Below are experts of layer 2 (counted from 0) of a mixture-of-experts language model. Rows are named router (the router's row for the expert), gate (a neuron's input weights, with its number), up (a neuron's input weights, with its number) and show model dimensions 0-191. Each number is 500 + 25 x the weight over its row's rms, rounded and kept within 0 to 999. Numbers have three digits each.
Before each expert's rows: a language model's description of what the expert responds to; "comes after" lists some tokens at least twice as common just before its tokens as in all text. This comes from a sample of Wikipedia text that the model never trained on. Tokens count by the router's weight.

# expert 18
Description: Two-digit numbers in coordinates after degree or minute marks, year halves like 19 or 20, and table figures.
comes after: " ", "′", "20", "°", ".", "19"
router:518504498460484457472443468475511505514503529474518545474542498542481514510522513466506474511520529473501490462464481495532467487499522454491545526463459492508494525510506526506511499497508544492472523512505488508474479484513561508539516486537529484469467479450500492526531454523473497480521447481534510468506510543476490451507473481502489490479485507510497480507473479469528514512486471474512494502504491503492545490492494528503523542501529513506496457490498447447499501487514501468462489516520519514547487508457485460548496541486524505518473456496469518520516499550489513535
gate2:480527535496455469511472518513486484523520479500431530466508474488463515508522509483493468526518565454515505516490505524520477507514506463510513489437438489531510486454526532524538506473490486493542455525505507501520441488479510520545515478497500479486501502462494536540489483473453492489534525496511499504502504522475507491528489518498452487505515460510504545546501514525538508498498512530537447513518467521532529490484501500530532518489498523480512512499467465483494521529554525477486505480482469477524521510484491472538511481506544484501493484532522513530448483489514475505
up2:486528489513524489498541491503486486512493501488527524516480530462476542485511498480503508504505552464491559541528514503550524518482544484464519517493524493487512517474475503499534458443497497461504490509487518506462498512521496511498534499534517507502457447479527533488454538504528502527512511488510520513521486511481496522518488506487519518516506508530510536495498557520486510480536446459527470456471472484524509533478502492476517492488536515512487485477479555468545515496498526479493526517534468521499502478517481466480472486450493498568540488502542507526461452510545527496
gate3:465504427523510501487489523500475494502468495541496503520466452504486478509499501480534487518516509465477489538506486502482510476529570535516499503479478509520512477499526479496489490494553517493492524496548451506487545449478517480525494478488473486544454450485529500472520519507522487500520512506468479536510498503502504508480511459517523540488484487552499513536506466485490515447543538465511538477507532518496513503474477515467518476481553501488506499490514475474493469475491539501542476496521518459550468532512549468517489497476510519509508539498512501543547516470488479484
up3:536525579459501493533494463509516482497553508500511477517517536488530516493515518524454514530498469518519485477504497470478471503480471462485472514513492501475497487512517539483521485477479483497508497524491543482512485529512463480484478556507534481437523544516484469521459504496501529482484501476525514462472512490490512513500499508488458493494513528446482473434496523531489505561458460511475456541532479499508518509526510511523499531543424473519472524510508511484514498516506448476473535471499475524461506475511489504491504502506494502500510452505518493490468471494492482502
gate4:503468543481482509487496490474495514479498533506516525543547540516517489514461498509511497504513484536504531512517506478472505460475492531506489466441515448503474476538483486495451505535487452481456490477495511491523539499493518492503454500466494461493457514515467483461490467522519512526481491514528548496499544504530508503464531498514480533446483482480531478494489500490466453475520499463491504498537501502454490500455501465469495524516489509506493532558534447540491485517455511509471550538482507524486501545545494484492488540484492504505519499490487525501505517544532508492
up4:522504532465482502515506452464521506428563497490496531528481524471521520490500485509490467511498496514514452503489506521491529501486496463472489520531525491464538501538470497505507532484501498506492484463529527478537484497472506513457538483456526527464526469511509537493515525484513522523459499498526479517545527468488450465485550546479507482485504479518510502510473461476477547463481506521519505496530534473499448515454531528478506522470480500522520507541505506498523469523484541515514560514536491486476475495490523537488529492535491537504520504463482493515462496495490481481
gate5:512464510494506527499503522490500491513482464508461501477492461495517488515510495535485505489501567491505505493484476487532496519534450500517551494500482479512517545511570524491526459469447492478473508473487487504513486497502516511519519519498485507521490494485505489522499454523524535499525493519507523434529518518467455527477472451488512519449552501531495492495497495497472476505484485487497488515467486541472485554439514513520528502470514472463524521472522513524484541489518475445484469497524515520498446482538513481542498479502478505501499494502545480436506525537531533509
up5:484520514497493505495544505460529531523513467501518505477473477485482468512534523536485501509500508554496463497469497548519504465518463491477535489523484466479501551477534498490505478480465458507483530460488465493497492467508508514526499509479518515539507486487513483511524465529506530483513520489488498500471521510491498505510454440524514470476528510516508542460454541522463445475531500467481494497500473539535494548443535455521494481487533474514505524531509509511468500476526493484515440517506513489498467496542507469507473467488472517523471506520520481483528548549521507527
gate6:512470498528462509499543477480472525469493531480463517464501435508461479512464481476516458486510509490512490530546465519529447467501494470492482509475501440516460496498509507506489499502493505495519458479501473532468484526499487494470516529476503525510469491524502521506518496511555537461501505492524533537490489463474511489536513497472493527486514498497489518506487479441493485510539472506513502478508454491491519512554494492438465520529540480473497482456465495548458445484517507518469504505512529523509544490512453505547468519498520487469519539532500498474485516497474502490
up6:504533446493515474501473510519483540524507517517516492500515486536474524503543540516485499489522543540530457492496506544447522475512519533468480510478456467540491500482470453508481512507479498485489519535478494481473522529498421484478492551497489487505533469513507465480520555519502507478467494489539503525515492471461535499526515503513527533476508496481487535439496503467467528492481523581467513476500473552523498481503512492480505498485512483496467495474503495478506500522462528478548449492509502472483500522502495478540493482484515522487484488474482490480523481521510534519

# expert 42
Description: Common nouns after the, a or possessives, mostly time and career words like time, years, century, film, album, series.
comes after: " the", " a", "'s", " his", " first", " this"
router:453510526547487496493534538461490513473498519460511471486476490525487493492492519475462457476492452481448517479525538494508516478513542471501500502513537516472516510487568472520528483500491515499534493480458463444517530452478506486481487497477519516449485529477474486498496455520491523509490501476478505468495477503481491468508485505506476538536529485493465483489487534523510535447551542503524493492454513488519453510488460500483514494528503468516471531502501511508508489475494469481545548527454463478489499494530483478493477485512488466489529549493498489548509486516504478523
gate2:466485503486485494497517547503492487499468481525507530504550476506556446505504446496516517461556485485481489509521564492510494521519526488488463500484497507515515502553543478464543506474453511514515482461551500484504463486523478469475539472454538519492515513482472485554505493535497509502509493501516479459509468491510477519500521512515491471455502514526485525541541484513480495517511499482470503517483522470484507536506531482515502510500509497557504533518466490501472504515506535507533505518476478481539440503496490474550475454500532502452519481508498523504478522509516514448
up2:544525488488482546507482470475517499479509521496468466550482509495479546506497562476525511508485503485489500520512456532512509503497502531523505497485464498526500529478418527539532510493478503444476463527476520505470539540485475482506535514534447516463493474468518513482514495474468484500444524514462492530477496516493489477489498501472485513499500516492510496436504556535506507500510502515543506516487510466485481517521492533473532488489527471475506479485484516494508493469507462506457506540520498485469541523515486488461510516505523544515464478489514454498507529533539522543
gate3:467512439526533495478516513479532497505476518545488538540491495527514492512512530500514499490492506530490519506478535515483526525508549499531519455487560507512478476491522488521480472458496519498499454493529484544517526512479487523547520462464487538512490542485475509469505516480514496492521490509456461537446461477498497515490505511482525527497512472497486461538533485445477527473535484482512489498512511501480467456472502516456507441490517475531532496475514557500481515498526531509491506483512498467497496494543535495477509487520503462528507507460514457496521511540473445482
up3:518512532522462518480487456517510503490543512423515502494513488480481473457503503501494518481512498501506489492511484452495469471480482495506472544453500452482530520487508495466482525527494486479502475486524556449492465543484497448454486501520524473494481468499538500524508478502510552501473481494540517449495520514510521493509487467505488460491514498509498551459536538527535524529491525521515500510490481492516509521511534474524469497488478520523488527508495435489514487452496499500479502481513484494474448496448505489484483503495459512454491440531480519519481486512525544523
gate4:514484508504484487546543535448498527495499497461504525493523540484503487507481492501492467507489517478518499498492499463499525527480525536468514523493485462494483463504509528544510461464478531549465486479476550529530512513472493552467510504545539484470509484463529519521496508496511529505452459492535539481482525513521542473466484482493468468531515499509484513502503474481510474525564527506493502485525465484518481530495485490490502547489502515495486471525492488480484508515500593488488501487478523514540473508506462473515475548520520478504508531471448539533507491478498517526
up4:506500481496508558490495452514533525472524495519495497504531490510526522486462491524515497457532511502520490493521480559430512504511541513498477497528491478519525512474471511472527531518536444501503482486480524468549509544489522519480501503478474517504528440456502511523531486495472506480434539494533495527529501493457473514485536524500518543497503491518520538496479505522520509497476495446482578501540507497500475490455507505485522497466533503508539502517535497529496483488483491500526503515517511456489502483498518509508468456468521482488430503506520464482523509502511501472
gate5:486504539525520516468495536479530482511474509469495503550499461530542523524525530528486490505498495474510464512514489476553464508533547523451500504516535499502508497495502526509513483488499526490520475514550505540555482497507493527505527514532475517501526508473471475497487492496460558524494491449497540469499492492493478506457494500486429457472500495493542492520496504483484484513543468436493489507484449482490477476512495500521497520522491522532482522495499496517532487461492511471558470527472478511500447487506573503537505536522491491476488487520461490500491494489521491540
up5:464477515505505510518522511437474521522499441511537504473501483473496485515505477470494497521479532548545444446494490500514497493530499512475523502540492517521507495486466504488487528499487504532512557509447502502476523507496504510529516544507518532536520512491497465530554503505515517512473488461490537531508562504501530470516510532491461455481505503492502548484453495496502509488539517504474472494518508528530518487493532489569520472508509471498514502505492558505460528469502493479527532499521502451511501526533457502484479478498498470459455500532514489458498491538515497510
gate6:525517545524511480504479486497442495487505502448521527538476503504510533501473502512525497462503472468498469510539491518481507517484518501503497464479529471523496481492538539523543495547503529529488504487549505457450474502487501501506497485486496507463536493499470509508495514479478536538506463492525516512470497467540533507494499467499486495507526498478480540520538511499510488484519459472527503492479467462513470521476484474511518468506512514536452509460530462546471533496518478493503564549475536511519520484489533458532478513533500439474492548476472486480490518534515465485
up6:504561496478473497497533515484497482538486493506499471501499469504540543489529527487528469494477546542505451490533511541495486480462486503472482482476456515513502459520488484503472511497477474508466528503482524498454474493513403484510470515490462477495509518522485491507482505486485512481494483500516503477511500495453493522490498496460527516518468469466526520495524506467473491511531528555516485486508481486522504466482523514451464545509514478488481500527528510484509523537519489512482507489540520426488518509497487534548488512508499503512550488501511509481529498572463550492

# expert 43
Description: First two digits of four-digit years, such as 18 in 1800s, 19 in 1991, 20 in 2021, often after a space or parenthesis.
comes after: " ", " (", "–", "/", " $", " £"
router:497486519512512530518440485564500550474465528477522521480497493523458501482515530467497549469488497512493525498503456466518467497493407493534485519493500515480513506524498492483496509508515449474525485526525472523514524456490521507499454471517520491473500488495475499477518465515505489489511555522456458544473511530515497501523498507485526542533494529482528480483509496533495505488505517534535518500504508461524539501511507491515510446468480507497455509505469445507536476464522462479475495518510493527532516464488529508467500522456491490487491524505506517507506471556469481496
gate2:480493523491475534502428506481530494506523533482461537495452508533515487499529513503505527532530531509561485472553499517498503480526548559534470480487475476514496501480514510504459523454532453545473489484500458476499525453496463483529508519481498482479478527488516478536504499497499525483505516478538483520466487499543509514488502542555479523464467523487545484500453509458518494511488503509505476505485554522522513495512488498508519451517500491526534524488477491492486520506511534516503484545464474459491453538538495502508484494496527509505453490517513493507506486501480513469
up2:506529544524502501479460502469513501506526544493469513485477540509520488503486510481507514549518482497563506433577511492495517462499547528501478463490509476475462543492493499495500513485511492502471533506488485528523543496480497443526514508502498483453476470484542490550501473481474528511463554482517478502484480495543470497459492509543491518485490487494497501488461517444468543518500463507531500511508535500509505467505502528515501483521479478504485514517503520526510524480476493492434464520522473486492492545541479489467504494483558529514472489514514503511500511474516519466
gate3:460534498518489530524504501528539500512507524535502493520486497515515478548479493509480461488495513484481482499524491529494499500524506503506485473474467508491517489499516462521500489512503503502449505530496502560486530483480525521485482445526474533510471493513452484459522497519552469473454493542505506524503444532499501492508545492462508514519546466493518498530499514499497460501513514473526511521479503523499567487478566518474477484554481472472495514473481444485491447511514484457524503509534488517514509500525563477522479546495520532502492509536527517485498478511469452465
up3:524502510494490472463487482471459505515539474491488497492523504456500506463507485479529537520501507496519493522503534497499496486462527497498522518557527495494489527503520540473525526477484504504539498483499517429506511522497482462515508548489529493495512477484532530527475500457460536533530499467497497481472501471504485507473481501530491472483452524519465490467524484500507545483511481488479469510541478497532416522508441479518536489467494529515490475511523557512520549484495520518492525481484487464489469503490487499482535472511466448503508468461458474532493503470522540505
gate4:526529513485481524521533521523473525436508503479488543517523520525495520514510520492524518502490492511485473471515530508452521484487515525503502477463495499506534490509508489496525487494454488486538449493502486510462476505458456507523436485453497514500509487490479476472487511492511488525502489488518514480539470517558541512475507502536500524423465486476495518506532504535478537448496512478491469536513538529533527518488472520511515505494545513467483498490522443477462459480445520471478554500501510490509529509524525501503486472527512472517473498478525558491494505510454490499
up4:500494528472504485476464470474521512485522531503489536515544523503514513491450475526503447496557539508541510525535504503461555483472490489441473511535534489536546494556474504489513513524523522473514462458480532474553487493534504467471530522493519501489532502485476519503513519501447532485488492520494532485512538501455500510493495516485487523538468478515495506496497506512500511486493510477516530490532489437511475536455512467495508554549480507506501504531491495490527506518463523537547524547519522463490460490503498531509527525510489486487506507483484497549491498499495500486
gate5:496468504525489534470490555524466526530524495474504537475460459494480480504484503518482516503507515495511508489498486521505473514494504510487543430482486478468528517514503484487491484504471455465500463509499510497512493506512509484522522571546492492482492508526516457517513516554505527480524510512526495427489561516514507497449499508485479467484483504481512511489495527491471511494480444500524506455472482465503494474483542514496488529530474471497521530529508512500508504471541513487514477492458526488490528496541441477533496457490466503477478512516495468424523479537530491473
up5:479474483531483521486514555471476547514533482472490480491472477497476464493497525515479511505476556482502476487488482524529470494519505517472544440487504531485533500502484480528474481518477460480476488509511466535495484477502518511543488525524483522489485500472526464507512496552511541467522519504515507470481567522505557503451494499486515488472507518478523547476456561526503481470484457499514502460486498494488532488490541490478518508527489465503512523514470505481513487478530530494533468518456507499495487517545472472518505455482476516474463514513496467449521478527505479472
gate6:447522497527496514544493498509478479529527493513531461501469469491466479516503519520497486531503552500544488486519449503551491556531479534539493521510465476541545478491459469480526479486470503496476455479503487453485496519482506506502525502501518504516492490521507478474505470505463537511531537492477505539460482491515534465515510495479531500454494488474520490506492487495496501519567537529512475487482521509488523450525510551515466480484534495560514477489471510520520500480525544506532505466522553503478516506548512508518457517513482536510509499497484490456510496478505481523
up6:503527485431520467461545502525503490472442555536478489461509489510505497513529466499490535448552518526466511513479464554481492452464522547502478517452484484513526495488529527484489466512462490509519525529476504496464482505537476481494507505503544453464534538502497502515509534537512448479477493490514489466507467486474509530500465457514488534520496467488501530490508536484515492487487492535502518532507487523518507478490509462491507520509492518490489470503518453507491452535507481492488478498525476487498509470500456484508485512499501536506459532474501520522525497515503555485